From a checkpoint of a small mixture-of-experts model trained on Wikipedia.
Experts: 48 experts in each of 10 layers, 64 SwiGLU neurons an expert, a softmax router, a shared expert of 64 neurons.
Below are experts of layer 7 (counted from 0) of a mixture-of-experts language model. Rows are named router (the router's row for the expert) and show model dimensions 0-127. Each number is 128 + 32 x the weight over its row's rms, rounded and kept within 0 to 255.
Before each expert's rows: "comes after" lists some tokens at least twice as common just before its tokens as in all text; "mostly gets" lists some tokens that are sent to it at least half of the time. This comes from a sample of Wikipedia text that the model never trained on. Tokens count by the router's weight.

# expert 23
comes after: " in", " of", " |\n", " to", ".\n\n", " for"
mostly gets: "===", " during", " During", " among", " the", "During"
router [101 134 101 140 108  89  80 137 138 118  64 126 150 106 158  61 150 155 130 157 135  91 108 130 110 113  91  87  78  58 155 157 126 158 135 185 159  88 129 117 105 128  93 150 138 131 158  96 110  67 137  98 119 141 138 166 161  91  99 137 124 105  79 127 116 163 150 146 134  89 173 183 159 136 118  54 136 101 142 114 110 150 191  91 109 123  83  89  99 113  76  92 130  93 151 148 186 115 149 177 172 161 100 150 113  97 126 102 144  92 138 157 121  84 124 153  95 150 143 126 126 127 111 109 255  85  96 125]

# expert 10
comes after: " the", " and", " a", " to", "-", " of"
mostly gets: " h", " ch", " st", " cl", " res", " sh"
router [124 137 135 115  89 123 182 155 118 128 114 137  81  88 154 150 132 159 103 147 172 126 155 127  70  98 130 170 138 158 138 112 200  82 119  88 123 185 191 120 110 134  97 129 141 125 113 131 130 138 157 109 119  61 117  75  75 134 173  46 109 197 128 147  88 102 142 119 131 112  70 106 125 120 107 122 155  75 168 122 105 143  49  64  83  95 159 132 110 136 164 118 126 156 152  97 150 161 128 159 137  88 140 151 120 183 144 125 103 122 171  98 115 125  58 153 175 160  96 159 140 177 166 178 177  96 126 125]

# expert 4
comes after: " the", ",", " of", "-", ":", " and"
mostly gets: " Bl", " Sch", " j", " fl", " El", " gu"
router [133 186 128 157 128 146 144 103 115 118 162 101  98  93 158 164  91 202 139 184 143 147 188 131  52 101  98 159 174 159 140 127 187  94  96 125 134 152 193 107  73 108 152  81 168 113 147 144 135 129 148 100 134  51 168  88  86 131  83 111 108 156 148 125 124 128 138  71 158 111 101 108 123 137  97 161 145 162 142 130  87  98 146 114  58 172 176 140 110 121 134 132 119 132 122 108 158 166 122 125 169  49 113 148  44 175 109 109 171 146 159 126 138 129 111 101 143 125 101 146 140 137 138 159 142 101 125  51]

# expert 17
comes after: " |", "2", " b", " t", " T", " f"
mostly gets: " did", "|---|---|---|---|\n", " found", " stand", " sold", "ust"
router [170 179 172 111 121 133  93 123  95 134 110  78 161 139  78 136 160  94 149 110 111 146  84  84 153 168 126 127 131  94 146 119 137 171 108  79 135 100 117 182 147 144 157 194 122  77 142 169 141  78 151 121 117 174  91 161 120 142 173 134 118 129  69 146 117 142  95 109 126 141 165 128 140 138  64 116 101 138  86 171 152  99 136  91 134 194 158 232 169 137 112 131 116  71 147  78 126 107 158 114 150 127 136 156 147 103 110 139 142 125 109 198 113 190  85 121 156  63 150 143  88 184 141 144 104  83 135  76]

# expert 1
comes after: " ", " (", "–", "/", " −", "°"
mostly gets: " '", " this", " This", " one", " cat", "1"
router [154  71 144 174 190  89 118  86 152 134 152 132 112 141  80 129 179 129 122 125 132  40 117 111 173 136 138 120  91 181 134 109  64 121 122 177 111  94 132 101 175 166 170 156  85 157 119 125 122 158  80  81 165 124 168 132 136  99  98 125 157  89 107 149 142 130 189  68 195 186 128 116  95  97  94 102 148 128 138 151 107 107 105 171 101 174 140 121 125  59 126 141 173 125 140 162 155 112 129  85 150 138  91 168 174 174 131 161 101 121 129 154 140  94 174 116 129  55 138 127 134 166  95 171  95 111 141  86]

# expert 16
comes after: " ", " (", "–", "°", "′", " −"
mostly gets: "2", "1", "3", "Se", " NE"
router [149 143  91 182 148 135 185 199 112 143 184  92 125  51 163 112 152  94 177  96 135  88 169 119 152 143 160  77 140 175  68 184  90  92 140 112 151  98 104 129 101 152 125 156 144 128 174 144 113 166  79 126 159 118 145 153 136 107 129 113 136 153  76  96 123 137 132 172 122 174 104 100 114 151  97 114  78 124 142 143 164 139  66 178 146 138  64  89  74 117 147 131 111 152 107 140  93  59 124 166 125 126 167 172 165 114 105 114  77 133 156 137 158  74 168 130 147 129 176 145 123 159 181 139  90 133  92 167]

# expert 19
comes after: " (", " \"", " |", "==", "===", "\n\n"
mostly gets: " C", " c", " p", " P", " N", " St"
router [136 181  89 176  54 122 142 188 146 132  89 162 158 121  74 142 162  94 110 126 154 116  94 164 126 142  90 142 162 123 116 186  96 145 135 154 133 140 147  57  96 133 126  98 152 136 158  99  81 148 102  78 128 154 132 155 129 133 104 115 128 156 107 126 140 133 119 135 151 131 174 137 104 117 187  48 203 101 172  88 127 140 120  76 154 111 121 179 139 139 150  87  78 127 151 152 129 146 150 113 164 118 119 184 164 177 128 103 103 132 126  90 109 176 156  96 209 138  87  75 151  88  62 115  89 116 145  85]

# expert 14
comes after: " the", " a", " and", "==", "'s", "-"
mostly gets: " se", " rel", " public", " high", " design", " football"
router [184 180 161 121 182  96 105  95  92 145 144 133 150 145 127 118 147  83 140 135 135 114 169  94 111 132 131 165 168 141 140 106 180 134 122  83  91 133 123 145  97 138 203 169  86 114  73  88  82 129 156 178 108 144 120  86 104 167 134 140  54  88  90  85 135 149 136  92 107 144 121 180 103 155 198 220 122 118 146 110  66 137  76  49  93  93 154 132 182 142 113 127 116 127 105  87  98 164 140 107  89 126 105 137 125 148 180  97 115  95 120 116 105 108 156 153 165 127 137 163 173 142  94 146 131 149 142 168]

# expert 29
comes after: " the", " of", " a", " an", " for", " and"
mostly gets: " more", " American", " new", " most", " British", " some"
router [110 148  93  84 144 134 126 134 117 176 181 145 100 173 156 106  75 133 121 107 124 167 129 124 128 117  72 109 111 120 166  83 153 115 150 168  69 131 151 153 142 156 144  70 138 143 103 139 112 136 159 109  77 136 143 128 144 154  81 190 133  65 153  60 159 131 133 115 128 119 150 166 148 181 126 202  93 214  95 119  63 163 106 116 150 110 142  54 137 120 131 114 158  94 123 116 133 130 159 118  71 164  99 134 143 146 188 138  74 120 151 120 171  73 105 162 105  79 134 147 142 193  91 110 150 130  74 145]

# expert 15
comes after: "2", "8", "6", "4", "7", "5"
mostly gets: "\",", "),", ",", ",\"", " However", " however"
router [148 122 146 110 173 145 117 196 122 122 143 135 182 140  87 158 118 115 133 126  59 168 109 121 109  76 177  87 100 116  80 100  78 141  96 152 146 115  72 187 165  90 171  80 178 118 103 124 155 163  69 210 115 105 100 102  92 145  69 115 160 110 178 100 142 132 158 176  90 101 106  62 135 109 117 161 133 109  95 123 162  99 110 198 151 134 100 170 147  95 122 146 114 145 109 179  92  79 105 169 154 164 134 167 167  79 131 127 124 118  77 166 124 101 123 115 119 151 159 113 126  98 157 141 150 150 113 106]

# expert 39
comes after: "1", "9", "0", "2", "8", " on"
mostly gets: "On", " on", " On", " along", " According", "{"
router [158 104 135 142 108  90 132  74 146 145 158 132 180 133 103 167 181  99 138 117  20 152  97  91 125 183 170 107  99 113 116 181 105 114 105 136 154 112  99 113 130 110 133  77 180 152 185  79 113 109 129 133 138 104  64 181 141 129 109  73 176 108  97  92 103 166 121  96 127 177  66 135  87 146 110  98 126 142 104 124 161 122  94 195 119 111 169 141 120 162 161  93 146 110 159 146 154 166  83 131 130 172 169 170 147 134 186  97  85 122  93 119 118 154 167 114  95 111 135  90  80 164  89 124 121 108 175 128]

# expert 37
comes after: "2", "0", "1", "9", "7", "3"
mostly gets: "–", "/", "+", " made", " −", " +"
router [175  86 138 153  92  95 133 116 130 173 118 108 181 105 124 167 155  78 164 107 136 201 118 132 156 125 134  88  85 115 153  66 120 114  70  89 199 119 111 127 145 134 112 182 109  96 142 134  84 138 119  85 132 180 104 120 168 119 136 128  71 117 159 126 135 153 123 170  92 137 110  88  66  97 198  71 135 101 151 154 127  93  85 114 145 123 114 138 137 108 154 108 164 186 131 157 168 131  98 168  89 165 177 136 145 127  67 189 107  81 100 149 109 188 116 117 185 131 102  90 107  84 155 129 132 157 171 133]

# expert 12
comes after: " |\n", "9", "0", "8", "7", "3"
mostly gets: " This", "Personal", " this", "″W", " located", " JPL"
router [117 115 105 109 146 114 182 130 181 153 201  75 118 156 143 128 181  75 144  96 106 168 140  67 107 140  91  93 102 118  83  99 167 138 126 161  94 121  92 134 192  98 149  81 164 135  70 131 113  86 113  79 146 131 136 101  78 107 135 160 109 104 123  76 132 129 147 159  90 158 133  94 163 167 122 180  63 179 144 131 144 119 140 134  87 133 143 174 137 111 135 197 173  90  77 139  92 112 106 152 105 164 161 100 157 102 171 158  52 125 174 127  88 116 161 103 140 106 121  84 160 116 108 158 130 147 171 101]

# expert 38
comes after: " (", " |", ":", " \"", ".\n\n", "-"
mostly gets: " B", " M", " V", " H", " K", " D"
router [139 162 142 194  90 119 111 169  76 117 191 153 108 152 128 128 129 125 157 153 124 133 129 125 161 142 133 123 161 135  83 173 130 110 122  75 160 198 155  85 130  87  76  81 164 134 142 165 105 130 108 147 183 110 136 152 128  89 122 106 130 176  88  98 101 159 135 120 114 153 146 100 155 124 184  66 147 121  90  40 125 119  85 105 168 179 151 122 105 136 137 202 145 173 166 148  96 169  89 132 156 125 135 132  98 132  93 143  90 151 126  60  96 224 126 125 161 122 123  74 120 109 148 112  84 123 143  92]

# expert 8
comes after: "1", "0", "2", "9", ".", "5"
mostly gets: " few", ",\"", " whom", " million", "enty", " five"
router [121 150 126 184 142 128 114 116 119 123 145 165 135 152  72 102 125  72 117  93  93 142  98 125 130  92 150 146 134  75  98  87  84 142  86 182 184  93 103 158 154 112  89 138 188  85 141 155 168 180 100 161 117 118 110 164 107 107 117  93 187 131 138  47 127  94 157 183 121 165 122 147 127 144 126 147 118  92 144  96 151 211  70 161 106 137  88 107 130 133 136 129 134 167 159 181 133 120 121 157 152 157  92 121 167  90 119 158  56 161 116  99 154  81 140  67 119 155 179 102  78  94 170  89 152  97 126 111]

# expert 33
comes after: "1", "2", "9", "3", "8", "0"
mostly gets: "th", " first", " second", " First", " last", "-year"
router [102 124 152 120  71 190 164 169 204 156 152 123 137 120  58  79 145 117 158 101 108 167  94 106 161 127 151 100  86  89 121 130 119 141  94 101 116 110 100 121 154 143 107  87 181 109 140 168 149 156 101  71  98 159 105 146 102 111 127 197 181  64 100  85 150 110 111 219 124 138 137 100 163 112 143 139 133  75 175  96  97 113 118 129 113 150 123 140  94 107 179 117 156 128 145 125 121  74 118 116 104 149 130 185 138 203 152 154  72 164  75 136 104 170 131 129 108 139  94  90  86 156 163 163 116 106 110 150]

# expert 25
comes after: "0", "1", "9", " B", "5", "4"
mostly gets: " rock", "ock", " MPC", " Rock", "BC", " Group"
router [140 176 131 127 161 100 149 126 169  92 135 117 169 142 137 163 116  71  83  76 158 206 131 158 194 159 104  76 189 113 122 136 118 166 140 127 169 126 118 110 151  84 152 136 149  84 113 159 127 151  73 196 111 157 124 176 172 154 157 155 162 106 107  70 157 117 156 125  89 155 180 131 156 113 129 126 117 106  66 134 146 129 124 125 131 149 115 110 158 147 115 145 133 104 112 111 140 121 139 108  68 134  83  77 196 207 104 125 119 166 123 151  77 143 201 108 136  86 142  66 150 105 141  91  97  83 153 127]

# expert 3
comes after: " |", ")", "\"", "6", "4", "\n"
mostly gets: " began", " started", " et", " —;", " finished", "\":"
router [ 97 138 133 155 101 180 161 191 173 150 121  79 172 137  96 155 167 119 124 120 110 126 150 175 113 113  98  90  78 156 163 153  71 144  89 125 115 130 171 130 103  72 141  90 100  62 109  95  88 169 171 132 178 160  76 148 109 119  79  96 167 153 150 164 114 160 145 170 102 142 166  33 157  89 183  90 133  73 139 142 164 124 114 154 151 120 110 165 163 160 152  82 134 129 192 186 107 143 102 155 172 163 167 119 119 116 118 133 133 117 142 139 100  96  79 139 122 129  99 106  90 116 106 136  86  87 136 143]

# expert 2
comes after: " to", " the", " a", " and", " re", " f"
mostly gets: " re", " out", " dis", " ex", " ass", " off"
router [122 131 134 112 124 149 128 120 107  72 129 122 131 117 159  93  61  66 117 109 122 114 178 165  86 151 162 179 175 154 121 132 165 113 130  79  71 146 179 146 113 176  44 131  73  86 128 140 137 100 179 142 129 107 135 133 107 128 198 149 173 182 135 182  94  98  79  67 124 117 114  82 105 136  81 198 180 121 189 182 135 110  79 143 183 106  68 130 112 167 133 115 138  96 142 144 176 150 145 115 144  73 134 138 108 143 135 128 175 104 128 114 148 140 144  93  98 136  83 103 153 148 157 118 134 130 111 142]

# expert 26
comes after: "\n", ")\n", ":", ";\n", "-", "|"
mostly gets: " f", " R", " t", " sc", " cont", " d"
router [110 114 152 135  70 150 143 106 145  90 130  83 128 110 124 144 153 142 121 180 150 101  87 191 137 117  97 117  97 140  99 168 146 166  88 136 128 159 149  81 173  90  76 111 110 159 161 120  84 135 187  87 160  90 143  78 126  51  74 108 121 120  81 128  81 107 137  97 157 125 138 122  95  93  57 106 120 170 126 119 116  83 122  92 129 153 121 137  88 167 104  88 135 133 172 126 153 180 126 126 193 117 158 166 116 148 107 146 176 129 130 125  92 163 113 150 204 172  81 165 163 187 141 171 150 138 192 115]

# expert 30
comes after: "|", " |", " s", " p", " L", " b"
mostly gets: "ar", " San", " war", " non", " South", " Gar"
router [178 128 159 112 154 144 129  99 151 126  95  93 129 134 144 133 186  84 153 123  83 150  91 163 155  93 144 194 138 111 193 171 115 155 145 140 167 112  88 146 129 123 115 205 137  60 149 145 116 138 176 105 139 147  79 127  99 113 116 130 119 103 126 136 175 127 175 137 164 123 139 109 164 129  66 146  71  64  76 109 125 135 188 128 106 117 126 128 182 153 128 105  95 120 147  85 131 140  86 143 172 132 179 150 198  81 126 159 104 134  53 176 125  74 121  99 120 133 172 113  86 128  53 159 102  97 136 136]

# expert 47
comes after: " |", " October", " No", " September", " November", " December"
mostly gets: ").", ".", "\".", " .", ".\"", "frac"
router [129 147 132 108 102  68 158 115  87  79 129 123 184 122 103 182 158 125 149 145 166 145 116 146 128 151 127 118 116  81  94 193 102  95 146 129 153 162  77 129 170 121 172  92 126 197 129 169 107 125 141  94 152 162  67 140 153  94  59 177 152 131 108 160 130 169 163 166 158 127 158 149  69  51 139  61 146  85  75 106 136 114 112 159 144 122 140 167  82 159 143 141 138 115 164 173  99  86 159 122 192 146 121 138 151  98 113 131 179 161 108 143 109 175 114 142 113 159 146 116 146 158  79 111 107 173 155 184]

# expert 18
comes after: " the", "-", " a", " The", "'s", "The"
mostly gets: " part", " School", " League", " family", " name", " member"
router [153 162 135  96 151 171 136  85 145 129 119 179 135 156 139 139  92  80 116 105  97 107 182  64 211 143 197 161 131 177 101  91 121 107 103  92 111 125 185 115 165 176 143 146 119 187 113 125 118  99 111 166 190  95 151 109  94 131 137  91 121  86 100 129 135 117 134 166  88 116 116  90 140  65 161 143 151 107  87 143 126 136 137 126 158  76 103 167 150  64  94 139 100 124 108  60 107 160  78 128 148 134 113 105 105 139 122 174 132 144  77  65 137 112 166  87 187 117 161 121 125  86  82 142 128 179 131 163]